Weights of a small mixture-of-experts language model, trained from scratch on English Wikipedia: a shared expert of 128 neurons.
Below are experts of layer 3 (counted from 0) of a mixture-of-experts language model. Rows are named router (the router's row for the expert), gate (a neuron's input weights, with its number), up (a neuron's input weights, with its number), down (a neuron's output weights, with its number) and show model dimensions 192-255. Each number is 50 + 12 x the weight over its row's rms, rounded and kept within 0 to 99.
Before each expert's rows: a language model's description of what the expert responds to; "comes before" lists some tokens at least twice as common just after its tokens as in all text. This comes from a sample of Wikipedia text that the model never trained on. Tokens count by the router's weight.

# expert 29
What it handles: Coordinates, dates, numbers. Number tokens in geographic coordinates, dates, times and tables, such as 116°, July 3, 12.9, March.
comes before: ".", " |", "°", ",", "0", "″N"
router:35 64 74 69 41 41 55 32 54 36 38 50 55 43 63 55 53 41 57 47 40 46 54 51 39 53 57 56 33 29 35 37 65 27 35 54 28 45 35 45 55 63 46 53 60 33 36 35 50 64 57 29 57 37 31 54 55 57 53 32 52 35 61 67
gate0:44 48 48 41 49 45 39 43 26 49 49 41 36 30 57 60 56 54 63 60 42 56 54 29 60 35 45 50 50 51 45 55 61 40 52 54 48 74 61 44 36 41 80 48 45 29 19 31 63 48 79 52 39 44 55 54 15 55 54 41 63 75 44 41
up0:68 49 50 52 43 18 41 53 57 53 66 38 41 34 43 60 54 51 67 46 49 42 45 21 64 34 22 51 47 40 51 50 69 57 49 52 41 70 41 44 44 55 57 35 56 50 60 54 63 33 70 42 51 29 60 41 43 42 65 38 64 63 54 65
down0:76 38 40 57 64 41 39 46 72 65 47 51 48 67 36 40 67 66 42 40 50 48 48 32 27 60 56 51 70 38 46 56 52 47 47 54 41 64 46 76 37 41 37 42 60 49 44 70 40 56 38 45 47 49 50 48 67 37 40 18 55 32 54 47
gate1:46 48 27 31 49 66 47 42 82 49 32 63 47 73 49 48 69 38 48 36 54 36 50 36 62 44 32 49 61 71 66 47 24 67 47 48 57 36 54 39 51 42 66 46 34 39 54 58 45 37 41 52 67 60 44 46 51 55 42 39 35 32 56 43
up1:51 54 44 70 51 51 49 57 37 53 68 53 67 66 43 55 61 43 52 65 63 81 46 36 42 52 30 49 32 42 68 61 55 69 68 78 40 39 63 53 51 66 56 51 62 58 14 64 45 42 41 28 48 47 59 51 32 39 62 65 26 55 24 50
down1:34 51 50 62 43 35 53 75 18 59 47 31 38 41 53 67 51 52 53 62 56 36 19 55 69 42 37 50 61 39 39 58 69 42 17 52 39 62 52 44 60 41 54 44 76 53 35 49 47 28 58 63 36 35 60 57 42 28 57 72 49 57 69 41
gate2:64 10 50 49 56 54 50 66 32 40 24 65 48 53 45 50 30 53 68 66 48 50 60 59 29 54 36 46 38 46 55 52 47 48 39 56 55 53 48 50 29 48 47 48 35 60 40 66 57 50 50 60 65 26 56 74 56 49 67 45 77 57 43 65
up2:53 42 47 56 25 59 44 43 66 36 63 57 48 57 50 58 43 33 63 58 68 72 65 43 48 61 60 67 27 33 68 49 62 62 35 56 67 57 56 57 33 34 52 45 66 57 56 55 50 52 60 61 56 42 62 44 49 63 33 44 52 35 47 57
down2:36 41 83 42 42 53 67 64 59 42 43 57 52 54 56 56 54 58 42 55 36 68 57 62 51 70 45 63 41 50 51 60 68 62 16 53 63 63 66 48 56 51 49 38 52 50 42 63 51 32 42 37 36 49 51 48 73 32 46 50 42 58 44 53
gate3:51 60 49 58 67 45 42 63 42 35 37 39 31 47 36 66 50 39 59 39 50 47 65 47 55 26 53 37 44 32 61 39 53 44 59 41 54 52 65 52 65 43 57 65 60 66 46 49 48 61 49 70 62 61 28 44 53 57 66 63 54 55 50 54
up3:52 48 42 58 49 57 56 56 45 49 61 38 55 51 57 29 40 59 37 53 50 64 38 45 31 32 26 67 54 89 57 55 45 44 42 57 61 40 55 47 38 64 44 43 36 28 43 26 41 47 48 55 47 22 43 40 51 59 39 57 54 52 64 49
down3:29 53 49 19 36 48 59 54 48 49 81 49 33 58 55 45 23 37 25 44 43 45 41 64 41 59 44 59 67 49 22 45 51 53 38 67 49 51 42 55 70 31 43 50 45 32 45 63 53 33 39 57 47 52 32 57 61 41 43 62 28 58 50 38
gate4:62 59 52 55 52 49 36 54 42 41 48 42 60 47 54 65 56 53 36 56 49 40 45 52 66 58 51 55 39 25 62 48 55 36 05 63 51 55 39 54 43 38 58 46 41 33 55 60 71 34 50 47 48 39 60 74 56 44 48 27 38 59 69 32
up4:35 38 41 26 52 35 60 36 55 57 54 59 39 48 57 36 45 36 70 32 44 58 74 56 39 48 44 46 60 46 48 47 63 78 58 55 58 50 56 49 50 53 55 61 50 43 48 42 38 51 46 36 33 59 37 36 29 50 48 66 48 59 39 67
down4:54 44 65 74 55 49 57 66 70 48 33 70 54 50 51 40 25 59 56 56 61 56 58 48 43 48 54 48 53 48 45 53 39 59 67 36 51 44 53 58 59 58 25 65 39 35 37 56 63 63 59 59 39 33 55 41 47 35 40 47 04 46 49 77
gate5:49 41 56 31 41 36 38 52 47 65 42 63 45 70 46 51 27 32 45 54 49 40 65 59 55 60 47 51 37 40 46 53 42 52 60 49 56 47 85 39 43 41 56 56 49 64 49 52 52 49 45 62 63 24 45 48 65 56 54 58 55 48 43 60
up5:33 42 41 51 72 49 74 49 57 52 71 39 32 50 33 48 66 83 48 50 75 55 51 42 67 49 49 66 52 57 45 70 45 59 34 29 36 49 53 43 48 50 30 53 53 36 56 32 55 52 40 48 51 54 38 32 36 44 53 46 38 43 45 54
down5:52 45 60 51 45 48 47 55 38 38 53 40 50 50 76 44 67 64 52 40 64 45 55 40 64 33 49 25 07 83 38 46 60 36 41 46 36 40 61 61 33 74 54 60 41 53 59 50 43 31 40 71 49 46 60 29 51 40 37 57 42 59 39 47
gate6:36 21 49 51 74 34 66 26 56 34 50 59 38 53 34 46 33 47 45 36 44 41 35 55 59 70 67 41 42 55 42 46 49 54 46 72 56 40 40 72 65 50 58 57 54 48 35 66 53 62 29 59 44 31 46 37 51 34 38 33 89 48 24 56
up6:56 48 40 68 34 41 47 48 46 64 57 35 42 54 55 31 52 44 41 61 37 56 69 32 77 49 38 53 31 58 53 46 41 49 54 39 43 67 50 50 44 64 59 47 46 61 53 49 39 57 74 27 43 59 39 48 50 68 34 56 39 47 69 58
down6:51 66 39 58 49 53 49 44 27 44 53 37 47 39 64 46 58 38 68 54 54 46 57 55 44 31 57 52 63 49 44 51 51 52 45 50 38 44 56 48 30 51 61 34 64 39 33 54 46 94 56 22 58 49 49 45 62 64 38 58 60 43 26 54
gate7:44 62 43 54 32 58 33 50 47 69 43 51 61 46 56 33 66 63 37 47 49 46 62 47 43 65 36 47 61 56 55 60 77 32 37 53 39 40 61 53 59 47 99 48 58 56 36 60 52 51 66 52 54 39 57 32 35 59 29 69 67 47 50 57
up7:50 72 59 53 31 50 48 57 31 47 60 33 61 34 47 26 69 57 36 52 46 29 42 45 53 58 62 54 66 34 56 47 83 29 42 47 30 54 73 61 55 44 69 53 48 68 37 52 50 69 60 71 38 24 46 36 52 50 18 58 64 42 63 54
down7:51 48 46 38 66 48 58 51 41 49 45 41 57 40 75 50 51 65 51 54 49 54 37 57 25 57 58 59 52 54 81 45 71 52 50 48 33 60 40 49 55 54 51 53 47 39 60 52 59 40 46 61 47 52 51 19 28 40 40 38 53 59 51 28
gate8:41 53 59 45 67 61 24 46 41 59 62 44 56 42 75 56 54 48 48 24 45 45 43 90 37 49 58 47 49 50 53 41 57 47 48 83 38 36 40 63 59 41 48 42 41 35 62 52 49 48 33 33 78 48 40 48 25 35 42 36 42 47 46 43
up8:21 52 49 44 28 43 26 47 57 53 62 59 78 66 65 42 69 49 33 31 43 76 38 45 36 54 46 58 32 72 55 55 47 59 46 40 57 41 58 51 66 56 36 47 56 50 61 71 28 59 53 34 47 36 50 48 53 38 37 39 48 32 44 42
down8:41 55 49 51 58 51 41 56 23 65 64 47 73 38 43 65 44 64 45 42 40 51 53 52 51 39 46 60 74 29 49 49 56 42 45 57 28 38 33 50 63 59 52 53 35 51 39 56 74 36 52 65 35 46 44 53 58 58 35 51 63 57 46 60
gate9:52 22 35 49 41 30 41 64 52 73 57 37 49 52 52 35 20 55 45 55 46 65 48 65 45 38 36 29 41 37 44 58 26 64 45 70 51 50 61 48 69 65 44 53 35 65 55 68 50 31 52 42 46 60 61 40 56 48 54 42 58 55 44 51
up9:40 41 36 71 43 55 47 53 63 69 31 32 58 55 56 47 35 55 57 48 48 52 45 40 64 41 45 54 51 27 42 39 28 57 51 51 58 38 48 51 59 72 60 43 34 49 66 59 67 51 46 47 41 64 33 39 70 58 52 55 51 57 48 60
down9:67 46 61 23 49 58 48 51 71 62 57 36 64 45 36 34 52 66 55 63 49 40 75 39 44 42 59 33 62 71 58 36 78 30 45 50 59 39 36 64 46 48 52 73 40 38 26 44 36 55 51 66 52 48 67 27 33 77 47 43 38 42 44 32
gate10:31 61 53 35 31 51 23 34 24 48 19 49 42 55 51 54 44 58 38 47 47 37 50 56 50 55 36 70 22 57 51 53 52 49 61 37 68 38 36 23 44 47 46 57 32 59 44 55 53 92 65 35 47 46 28 59 67 70 20 49 69 56 49 52
up10:29 55 48 36 32 55 18 36 17 51 31 53 30 53 61 60 55 49 42 47 33 33 49 55 46 56 34 65 18 54 58 49 51 48 69 41 63 25 38 33 46 60 56 56 32 59 40 60 53 81 65 34 53 41 36 52 61 66 26 48 68 50 55 54
down10:51 54 57 65 38 39 47 49 48 33 61 36 67 39 40 58 37 60 54 71 59 53 51 44 68 47 42 43 66 47 55 51 60 43 59 26 47 44 54 54 54 43 73 31 35 58 46 26 60 32 51 57 29 69 80 58 56 40 39 58 58 43 65 62
gate11:29 63 33 47 53 69 42 47 39 47 36 47 35 46 32 59 40 35 77 43 55 33 45 54 45 40 40 71 56 65 45 51 53 90 41 30 48 58 46 40 58 27 63 57 66 34 67 46 33 45 71 56 31 41 51 62 47 34 46 33 54 48 64 49
up11:64 30 50 55 40 47 49 52 70 53 76 35 74 43 60 43 51 61 29 49 60 43 72 30 51 53 58 30 42 43 63 52 46 17 60 45 44 38 63 61 62 69 40 52 41 69 28 43 52 49 26 40 59 47 52 50 52 45 68 61 41 38 35 46
down11:17 69 60 42 63 51 43 52 73 53 56 41 60 57 36 56 50 49 52 55 54 54 39 39 68 48 41 71 41 41 42 50 52 36 58 67 65 29 70 47 39 34 50 45 47 53 42 45 54 37 43 48 49 60 52 46 63 72 42 46 57 66 46 45
gate12:47 50 52 37 64 43 56 55 35 42 67 55 50 59 59 36 53 55 35 51 55 60 31 46 27 34 41 77 44 33 27 54 55 47 40 69 66 49 56 26 46 46 57 60 45 46 42 71 72 60 51 65 53 51 54 52 45 56 53 21 50 46 51 58
up12:36 67 49 64 57 35 75 53 51 45 51 52 31 68 55 47 44 52 36 44 51 54 48 36 41 51 39 79 50 22 46 57 32 42 26 61 78 41 41 53 51 46 41 62 55 58 63 49 54 42 56 39 49 53 35 45 41 69 55 17 55 54 41 68
down12:54 41 55 58 24 52 55 48 51 46 77 31 63 51 39 62 50 37 80 59 28 47 45 38 61 45 58 39 28 42 56 50 46 70 47 46 58 75 52 45 46 35 33 64 35 57 53 47 44 57 39 42 72 55 47 37 26 45 50 41 53 54 57 65
gate13:42 64 53 45 55 40 70 36 24 48 50 30 52 58 57 42 48 57 20 58 34 52 39 65 39 36 59 73 45 52 64 34 64 47 24 45 48 60 36 67 48 61 31 44 62 52 44 65 63 51 35 43 52 46 62 23 59 46 66 50 42 76 40 38
up13:46 54 31 58 41 45 42 48 77 65 47 67 41 53 50 30 19 48 67 34 63 77 55 39 59 72 51 67 52 58 54 55 23 51 47 33 47 51 52 34 33 39 61 56 43 56 44 47 37 48 66 45 50 69 50 60 43 72 22 17 40 49 47 49
down13:43 54 68 49 40 27 53 40 46 74 26 37 47 42 66 25 60 49 50 69 46 62 33 55 47 42 49 42 55 41 28 26 45 53 51 67 49 34 60 30 40 69 61 38 53 59 56 58 50 55 45 32 54 49 63 52 52 50 65 48 52 54 28 44
gate14:53 46 50 66 29 51 29 50 37 54 36 60 61 56 34 39 46 68 52 74 55 33 57 50 54 36 52 54 44 50 50 20 55 30 43 42 53 67 44 41 55 56 66 73 49 51 44 50 50 78 43 52 48 53 54 44 36 36 50 55 45 64 28 28
up14:53 37 53 59 24 55 38 47 42 57 37 57 54 45 33 46 64 55 59 62 55 25 49 57 50 30 49 51 41 51 50 32 38 30 47 53 46 62 49 44 57 54 62 68 45 50 40 45 47 82 40 54 45 57 53 30 24 36 60 34 58 60 30 30
down14:59 63 53 59 27 71 40 54 74 51 59 87 46 42 54 47 28 34 47 57 62 62 51 54 58 37 60 57 65 44 24 75 54 46 36 46 47 58 52 43 68 40 39 41 35 44 60 63 46 54 48 26 43 47 54 37 52 55 53 54 39 45 38 49
gate15:48 63 44 44 39 30 22 40 54 69 60 45 60 47 44 59 46 27 51 44 42 47 56 46 52 36 46 70 57 55 49 52 51 41 34 56 60 55 50 52 28 56 58 59 55 38 65 59 69 71 47 37 41 63 52 40 43 25 47 28 46 34 35 78
up15:26 44 45 53 66 68 64 45 54 45 48 64 52 49 49 57 46 74 43 71 66 39 34 53 42 48 57 45 69 58 73 32 36 46 51 33 22 49 48 43 41 29 58 43 45 67 38 43 35 27 58 54 59 64 51 57 29 73 52 79 57 48 45 64
down15:61 62 58 55 48 22 49 50 55 52 54 60 42 67 48 62 54 35 46 56 32 41 66 59 48 57 22 36 82 27 55 46 53 47 52 46 43 59 42 38 56 33 41 49 53 43 58 52 59 45 36 48 55 65 57 37 61 53 66 53 39 62 52 32
gate16:48 58 37 53 18 52 56 45 43 52 48 60 40 76 50 62 50 40 54 59 51 38 60 53 43 34 42 52 41 45 56 51 36 40 58 26 65 54 49 38 46 68 52 35 53 35 65 50 43 63 38 21 80 41 51 45 47 55 42 56 50 67 64 42
up16:56 53 46 45 29 44 55 49 36 29 52 67 50 68 39 37 52 43 52 48 51 48 61 62 45 44 50 41 39 46 52 56 42 30 61 40 46 58 52 40 36 52 54 55 46 33 59 52 53 31 44 35 80 62 51 53 48 50 47 53 49 56 58 40
down16:49 52 52 40 57 70 68 61 57 56 47 28 54 58 45 41 54 48 42 60 50 39 55 56 49 53 48 46 39 57 58 48 31 59 15 39 59 39 71 48 54 65 37 20 58 54 57 56 89 58 45 48 29 59 56 36 61 46 61 54 58 68 34 40
gate17:35 32 47 50 63 52 37 60 43 35 45 37 62 57 49 54 36 73 52 53 84 59 79 54 53 45 42 70 43 57 53 55 36 49 49 37 63 73 39 51 49 35 39 62 49 50 71 64 41 51 49 58 33 46 68 72 30 47 51 59 46 45 62 53
up17:54 37 56 58 57 66 45 59 51 43 32 19 61 26 37 68 38 51 45 44 35 49 38 51 61 40 53 51 40 45 62 53 40 46 33 37 52 50 32 24 48 52 47 59 54 41 42 49 53 33 56 40 38 49 71 58 51 59 53 48 51 52 47 42
down17:42 46 46 37 52 60 54 44 68 62 75 46 31 33 37 37 46 41 49 61 39 54 59 53 50 38 77 19 39 50 56 44 25 52 60 41 51 43 56 48 49 65 63 35 51 47 49 56 50 28 48 35 57 52 31 35 21 66 42 63 53 34 42 55
gate18:58 53 49 74 61 59 62 56 38 38 51 59 44 50 50 47 60 48 42 76 25 23 51 57 44 43 69 60 31 37 45 50 56 42 49 39 53 28 56 52 28 73 59 35 66 70 39 60 41 63 52 47 36 55 49 34 42 56 64 47 56 55 39 45
up18:49 41 48 44 38 37 42 38 57 38 33 59 45 44 51 60 50 36 32 44 53 60 42 41 55 53 31 33 58 50 45 37 63 44 71 31 63 77 54 41 67 39 48 45 28 40 48 64 56 33 22 66 54 39 46 26 44 28 41 61 45 52 83 55
down18:52 39 42 17 37 49 28 62 67 48 59 49 52 34 60 30 60 51 33 43 62 34 29 46 42 34 54 38 62 52 45 52 54 50 38 53 39 60 60 67 43 34 58 28 74 39 49 60 63 38 51 51 36 45 23 36 53 69 30 49 64 50 63 72
gate19:65 46 49 57 49 34 46 50 54 38 23 50 79 78 83 48 56 59 70 30 61 60 64 62 53 39 20 49 56 54 64 57 37 45 71 56 51 32 46 52 44 45 53 25 44 55 38 56 55 58 44 55 40 51 43 51 55 51 53 49 49 55 45 41
up19:49 56 49 51 49 61 54 42 55 61 81 56 29 34 32 52 53 25 38 68 43 42 39 41 45 52 64 39 32 42 28 54 69 53 33 53 52 67 70 50 57 59 45 68 67 50 65 38 51 42 68 47 59 61 62 48 49 51 48 42 48 52 56 70
down19:61 42 53 43 45 39 42 64 53 52 59 61 50 50 50 55 46 47 55 38 71 53 52 46 67 61 35 72 70 49 60 70 62 44 41 64 58 51 49 72 49 47 48 54 48 44 63 72 62 53 41 70 54 43 55 49 31 54 35 48 59 58 37 62
gate20:48 48 52 69 40 24 44 41 48 67 58 39 19 43 50 54 67 79 50 38 48 39 76 65 57 36 64 54 23 39 50 31 41 51 46 52 54 68 56 37 56 44 54 54 56 54 52 47 52 73 69 50 36 39 31 59 57 13 44 42 51 59 63 64
up20:55 37 38 55 45 77 45 72 51 51 41 39 45 36 59 56 51 47 48 63 40 57 44 38 43 41 40 52 50 37 58 65 33 55 52 24 50 39 65 65 35 27 42 45 52 44 41 41 45 36 56 55 49 44 70 65 63 61 49 47 59 64 46 36
down20:72 51 49 53 49 30 55 53 60 68 50 55 38 58 43 52 59 61 42 33 46 53 33 73 50 55 95 52 54 40 35 64 46 27 46 35 34 60 44 45 46 48 30 30 63 57 42 56 57 59 60 57 46 66 54 60 43 49 38 63 62 64 33 64
gate21:49 58 50 57 35 24 39 40 30 46 46 46 29 38 39 47 44 35 70 59 53 51 57 50 45 39 46 37 49 57 44 54 49 44 34 37 51 19 50 29 39 36 60 68 55 27 51 55 67 58 57 42 44 55 63 66 40 51 65 48 61 59 52 58
up21:29 67 66 68 51 20 43 56 31 50 31 43 37 49 42 29 58 41 58 65 60 52 59 58 52 35 53 52 47 61 40 52 49 44 43 45 45 46 53 19 34 58 43 57 64 26 39 60 74 55 51 28 38 60 70 64 42 48 68 49 65 44 53 52
down21:56 40 58 66 57 40 44 66 65 37 47 61 40 55 28 47 45 43 38 49 47 51 46 60 45 48 71 41 53 39 48 70 81 59 37 49 44 63 52 66 70 30 52 35 44 52 11 54 56 57 46 38 50 45 56 50 60 37 57 33 86 48 36 46
gate22:47 74 57 45 67 22 59 35 62 48 52 48 60 65 31 33 53 50 43 58 24 43 38 38 20 34 42 37 47 56 58 39 58 34 50 45 39 55 39 66 38 45 59 46 50 61 63 47 75 73 43 55 48 74 70 52 41 58 68 49 47 57 60 39
up22:62 63 41 72 43 39 48 49 59 63 43 37 80 65 34 31 64 20 41 58 24 38 29 30 34 44 39 48 54 65 42 80 57 58 47 44 33 74 33 68 49 38 46 45 47 59 81 52 58 43 43 68 48 60 40 47 53 74 55 48 53 35 57 47
down22:58 51 40 50 77 44 46 54 39 66 36 79 38 48 44 50 53 53 58 37 29 36 54 45 62 29 47 50 53 44 51 54 47 47 68 24 51 57 47 57 49 40 58 73 35 35 50 51 55 63 80 47 43 66 63 56 25 51 48 53 51 47 46 49
gate23:48 41 62 60 57 31 49 38 59 54 47 36 61 39 51 55 65 60 55 69 53 45 46 63 27 34 48 42 56 55 55 54 55 40 54 54 51 69 72 57 43 53 45 45 61 61 60 54 53 37 45 68 52 50 47 53 40 59 99 58 59 54 53 51
up23:72 48 58 59 41 27 38 45 50 44 57 25 60 50 37 69 48 39 67 62 65 57 42 43 64 24 72 44 57 61 67 38 31 41 46 48 29 59 62 50 53 55 59 34 51 55 52 59 47 51 62 35 47 53 55 52 52 49 69 59 43 54 52 59
down23:55 67 53 62 40 38 42 77 51 47 44 51 50 53 47 61 41 61 73 42 59 44 37 52 42 47 57 37 61 51 44 54 58 68 45 68 50 56 34 55 69 57 33 54 35 57 59 41 46 49 41 45 56 44 57 48 21 46 43 31 37 26 29 29
gate24:46 36 30 69 44 50 41 47 51 60 44 64 33 39 55 39 48 51 59 36 40 37 54 43 85 56 44 59 47 41 26 59 56 48 52 23 49 47 53 53 59 41 71 28 49 33 61 59 44 45 64 62 56 61 36 42 55 49 43 59 42 61 36 39
up24:75 32 64 52 70 44 41 36 62 63 52 50 54 38 60 56 39 52 61 63 45 21 45 58 66 41 30 57 45 54 43 56 60 48 67 41 39 58 44 58 65 36 21 36 46 34 55 67 42 55 86 59 57 39 52 76 57 46 38 29 39 64 45 45
down24:51 31 42 69 33 66 52 63 52 68 64 40 51 32 46 41 18 58 51 44 72 54 31 42 64 47 73 26 50 44 57 34 53 49 57 64 64 48 58 49 64 49 47 25 44 37 48 68 49 45 45 52 50 49 44 45 55 50 47 50 60 52 33 54
gate25:70 47 53 37 41 69 22 61 38 40 40 64 51 69 61 44 48 49 36 47 51 65 58 63 41 40 39 43 40 30 44 72 32 48 49 40 39 42 61 68 56 38 57 42 18 70 42 49 66 57 34 35 44 25 58 56 45 58 57 51 65 62 51 56
up25:55 42 44 36 44 60 42 51 50 32 57 45 60 68 64 50 60 45 31 49 50 60 60 47 59 48 45 31 33 30 43 73 46 39 35 36 56 47 71 56 59 45 59 45 26 69 52 42 47 56 52 32 53 36 49 56 45 56 71 43 72 45 45 69
down25:32 52 49 46 47 61 50 49 49 36 49 48 49 58 57 42 62 21 48 38 49 56 41 44 69 43 64 20 51 33 42 54 63 59 37 61 58 53 42 31 63 59 50 61 68 75 29 43 60 52 58 60 55 41 48 32 39 27 63 33 63 53 51 69
gate26:33 45 51 47 55 42 43 40 77 53 36 43 39 65 41 70 55 41 46 51 41 49 37 57 62 34 58 35 39 58 68 49 67 56 66 51 54 59 56 60 38 53 61 42 60 57 48 62 63 70 48 64 52 30 73 24 45 57 48 46 44 55 53 46
up26:30 85 70 42 52 39 53 57 48 58 24 42 29 58 73 47 43 49 44 61 39 38 44 49 61 41 71 41 22 44 49 38 47 41 65 57 48 42 66 44 49 33 51 50 50 53 40 65 48 59 25 62 42 62 57 33 40 38 47 55 61 48 37 47
down26:49 47 38 50 52 36 51 48 58 69 37 45 55 60 41 14 37 43 46 29 50 46 52 45 44 66 49 55 63 58 35 53 16 45 42 29 77 38 47 54 39 51 63 68 44 54 33 55 50 50 61 52 27 42 50 61 44 55 52 31 26 47 56 55
gate27:41 33 63 69 50 43 42 58 37 67 37 32 52 55 45 52 48 46 52 42 68 30 64 39 42 35 76 49 27 51 34 57 40 60 55 33 48 44 53 64 38 66 56 54 48 40 57 50 31 56 52 53 37 52 40 52 49 52 37 69 64 60 44 46
up27:42 24 50 75 51 41 52 53 35 71 40 51 60 55 46 58 43 53 61 39 55 23 56 58 55 47 72 54 36 40 35 44 51 53 50 44 44 34 52 59 47 58 60 73 51 39 36 49 26 55 52 51 50 45 23 59 53 57 46 59 79 56 42 57
down27:35 54 44 67 35 73 42 28 43 70 28 53 44 59 51 46 52 58 48 41 42 43 37 30 55 36 53 32 34 51 49 38 51 51 79 75 63 50 57 41 51 36 52 58 51 41 79 54 46 51 30 47 51 44 65 44 65 91 48 34 40 75 43 59
gate28:71 31 25 47 46 48 42 28 46 24 69 43 49 42 57 58 46 55 52 34 32 51 65 38 55 55 36 58 53 46 48 47 56 60 60 43 52 46 67 43 63 71 63 49 41 56 69 50 68 70 62 66 45 56 48 37 48 61 58 37 42 56 33 52
up28:48 39 78 56 60 48 58 73 33 51 49 70 63 50 53 47 63 45 58 74 62 42 45 61 41 59 58 53 35 54 45 65 43 45 56 72 42 68 44 49 36 35 42 48 63 33 29 48 45 42 39 31 55 45 65 57 39 44 51 51 55 54 67 50
down28:26 46 60 46 41 37 46 44 67 54 44 41 32 48 53 39 55 52 41 32 45 53 26 48 53 49 41 38 27 56 52 49 88 43 44 46 49 64 60 31 42 36 52 35 36 57 60 64 74 47 75 75 50 55 34 43 41 58 65 48 65 37 43 50
gate29:51 47 66 58 42 65 60 59 32 40 59 38 66 39 50 67 36 43 47 67 46 51 71 57 42 33 54 57 28 50 53 35 53 35 42 33 51 39 36 66 63 47 73 60 48 36 55 37 84 26 56 55 66 52 55 51 41 65 39 31 53 60 61 45
up29:42 31 34 44 63 41 50 39 59 62 47 49 45 62 51 44 59 45 54 39 54 51 35 45 60 59 56 47 67 51 55 62 52 49 61 80 59 74 61 31 35 44 36 44 46 58 48 67 25 71 38 46 31 56 38 58 67 42 64 56 53 48 32 63
down29:57 40 60 67 53 45 36 45 42 36 53 55 47 34 43 36 52 31 42 37 60 31 46 40 65 44 51 31 40 30 56 64 41 73 58 61 60 50 40 22 42 43 70 46 40 66 43 67 73 47 59 36 57 59 44 46 29 43 49 55 42 49 23 59
gate30:71 14 52 71 74 54 47 53 54 28 32 61 50 63 52 32 25 68 40 56 50 28 51 42 41 51 51 55 75 61 50 26 60 46 44 43 59 54 43 38 46 43 39 15 50 42 63 55 34 71 61 62 69 41 49 65 30 36 47 41 60 58 45 68
up30:61 81 58 54 49 37 67 51 35 34 70 51 43 45 66 45 44 24 42 87 46 38 38 57 37 40 40 45 56 28 59 40 46 45 67 47 61 48 38 31 46 65 55 53 41 37 48 62 26 28 48 45 35 39 30 75 41 38 74 65 66 43 63 29
down30:40 59 66 76 56 39 55 44 63 34 52 57 51 53 54 33 24 54 64 23 49 43 30 42 54 54 25 32 67 49 51 30 32 42 36 84 39 48 39 35 49 49 45 55 40 27 37 25 47 32 51 56 55 42 44 33 42 40 45 55 43 58 60 54
gate31:38 50 51 66 47 48 37 60 31 69 39 58 46 47 70 63 57 35 31 40 64 37 35 57 25 53 47 56 46 63 63 46 40 51 59 55 55 26 56 53 52 42 45 44 54 55 59 46 60 50 53 52 42 59 37 37 75 53 64 74 63 41 57 47
up31:51 38 36 19 55 60 48 41 59 37 66 44 51 53 28 35 42 50 47 61 35 64 65 50 76 37 47 46 70 38 46 64 73 63 35 30 46 72 46 48 55 65 44 43 52 49 56 60 52 45 56 53 55 44 58 58 40 44 37 24 41 55 36 47
down31:43 39 35 38 43 49 53 54 43 52 27 29 74 41 46 07 46 52 47 62 66 46 48 25 47 34 67 56 51 46 55 33 53 66 32 56 26 58 62 41 38 80 49 45 57 48 65 52 35 55 49 51 27 60 58 53 42 30 42 51 56 45 49 28
gate32:47 46 58 35 50 41 58 49 56 80 51 52 60 27 61 56 52 50 64 33 31 40 54 59 38 27 44 44 35 70 66 44 61 58 45 45 52 49 24 68 53 34 58 58 45 41 55 40 45 80 60 63 42 48 63 57 58 45 58 64 50 48 44 45
up32:67 36 45 68 60 39 58 55 64 21 52 54 41 72 37 49 61 44 46 39 83 67 32 59 55 58 67 63 63 48 53 53 36 55 51 41 45 50 53 47 45 74 38 55 69 68 57 52 34 40 42 33 41 65 24 28 41 54 42 48 46 58 60 70
down32:66 60 42 44 58 61 70 66 58 37 48 59 37 39 38 36 45 48 59 35 43 56 29 46 50 39 60 40 54 46 58 42 52 45 51 44 57 79 55 39 33 57 45 58 55 50 44 71 49 58 56 62 33 54 49 28 45 64 71 65 47 36 53 33
gate33:69 53 50 27 73 52 53 58 62 52 52 50 46 45 34 43 39 41 48 27 40 71 35 57 54 46 32 60 45 28 34 36 58 28 62 70 41 42 34 24 62 58 66 61 55 46 49 60 45 53 59 50 40 58 55 63 47 51 55 34 58 54 49 36
up33:65 61 47 26 71 61 60 42 54 56 40 51 54 44 41 45 37 36 50 30 54 72 40 68 53 56 37 65 37 35 45 41 60 31 65 54 45 46 48 27 55 64 56 60 43 54 51 45 45 47 59 50 37 70 53 73 48 64 63 32 52 65 46 38
down33:41 46 48 48 32 38 51 44 52 43 65 60 23 41 51 50 59 57 35 48 44 40 29 39 41 45 25 66 71 40 60 41 56 55 55 47 40 47 45 78 51 51 38 49 41 46 45 40 53 38 40 63 18 69 48 43 61 49 53 55 52 59 36 50
gate34:53 58 42 53 46 34 42 44 36 75 58 55 42 38 45 37 52 63 44 37 40 66 58 54 44 47 48 37 38 63 26 34 43 69 42 55 39 47 39 44 60 37 46 56 48 64 59 43 57 56 43 53 34 49 60 59 64 60 50 31 46 37 67 40
up34:45 54 53 49 47 38 44 39 38 67 65 48 42 38 35 45 39 55 47 33 39 55 35 60 52 55 47 46 55 75 24 22 46 68 51 43 33 57 39 53 72 53 44 43 51 87 55 57 45 59 44 33 48 51 36 65 58 66 59 31 56 44 56 44
down34:37 58 52 54 68 66 48 13 45 59 43 36 48 49 46 43 58 44 55 40 66 58 49 31 47 56 65 45 33 63 55 59 41 50 55 59 42 47 40 75 51 53 69 62 32 50 40 47 36 40 30 54 57 38 53 60 45 28 52 52 31 42 61 55
gate35:53 66 58 74 50 23 33 74 49 54 73 56 43 50 49 47 50 61 56 52 48 43 40 51 30 25 44 50 44 43 46 48 54 21 40 24 55 44 51 32 45 62 40 47 50 35 39 69 60 52 46 68 46 56 47 40 28 52 55 45 54 50 57 40
up35:39 46 55 57 31 56 43 69 58 63 54 59 39 57 65 54 38 46 48 49 47 51 66 65 34 44 51 41 33 68 60 23 55 45 47 46 59 47 61 40 37 34 39 67 27 49 48 73 59 45 72 66 71 46 65 66 52 43 31 55 44 49 55 70
down35:65 35 54 65 61 60 63 51 52 72 35 36 64 43 48 36 54 46 70 45 58 59 31 60 51 37 31 45 45 61 56 40 64 58 73 60 57 51 40 46 54 41 32 43 56 54 42 51 56 53 62 66 69 43 68 53 28 37 37 45 56 62 51 43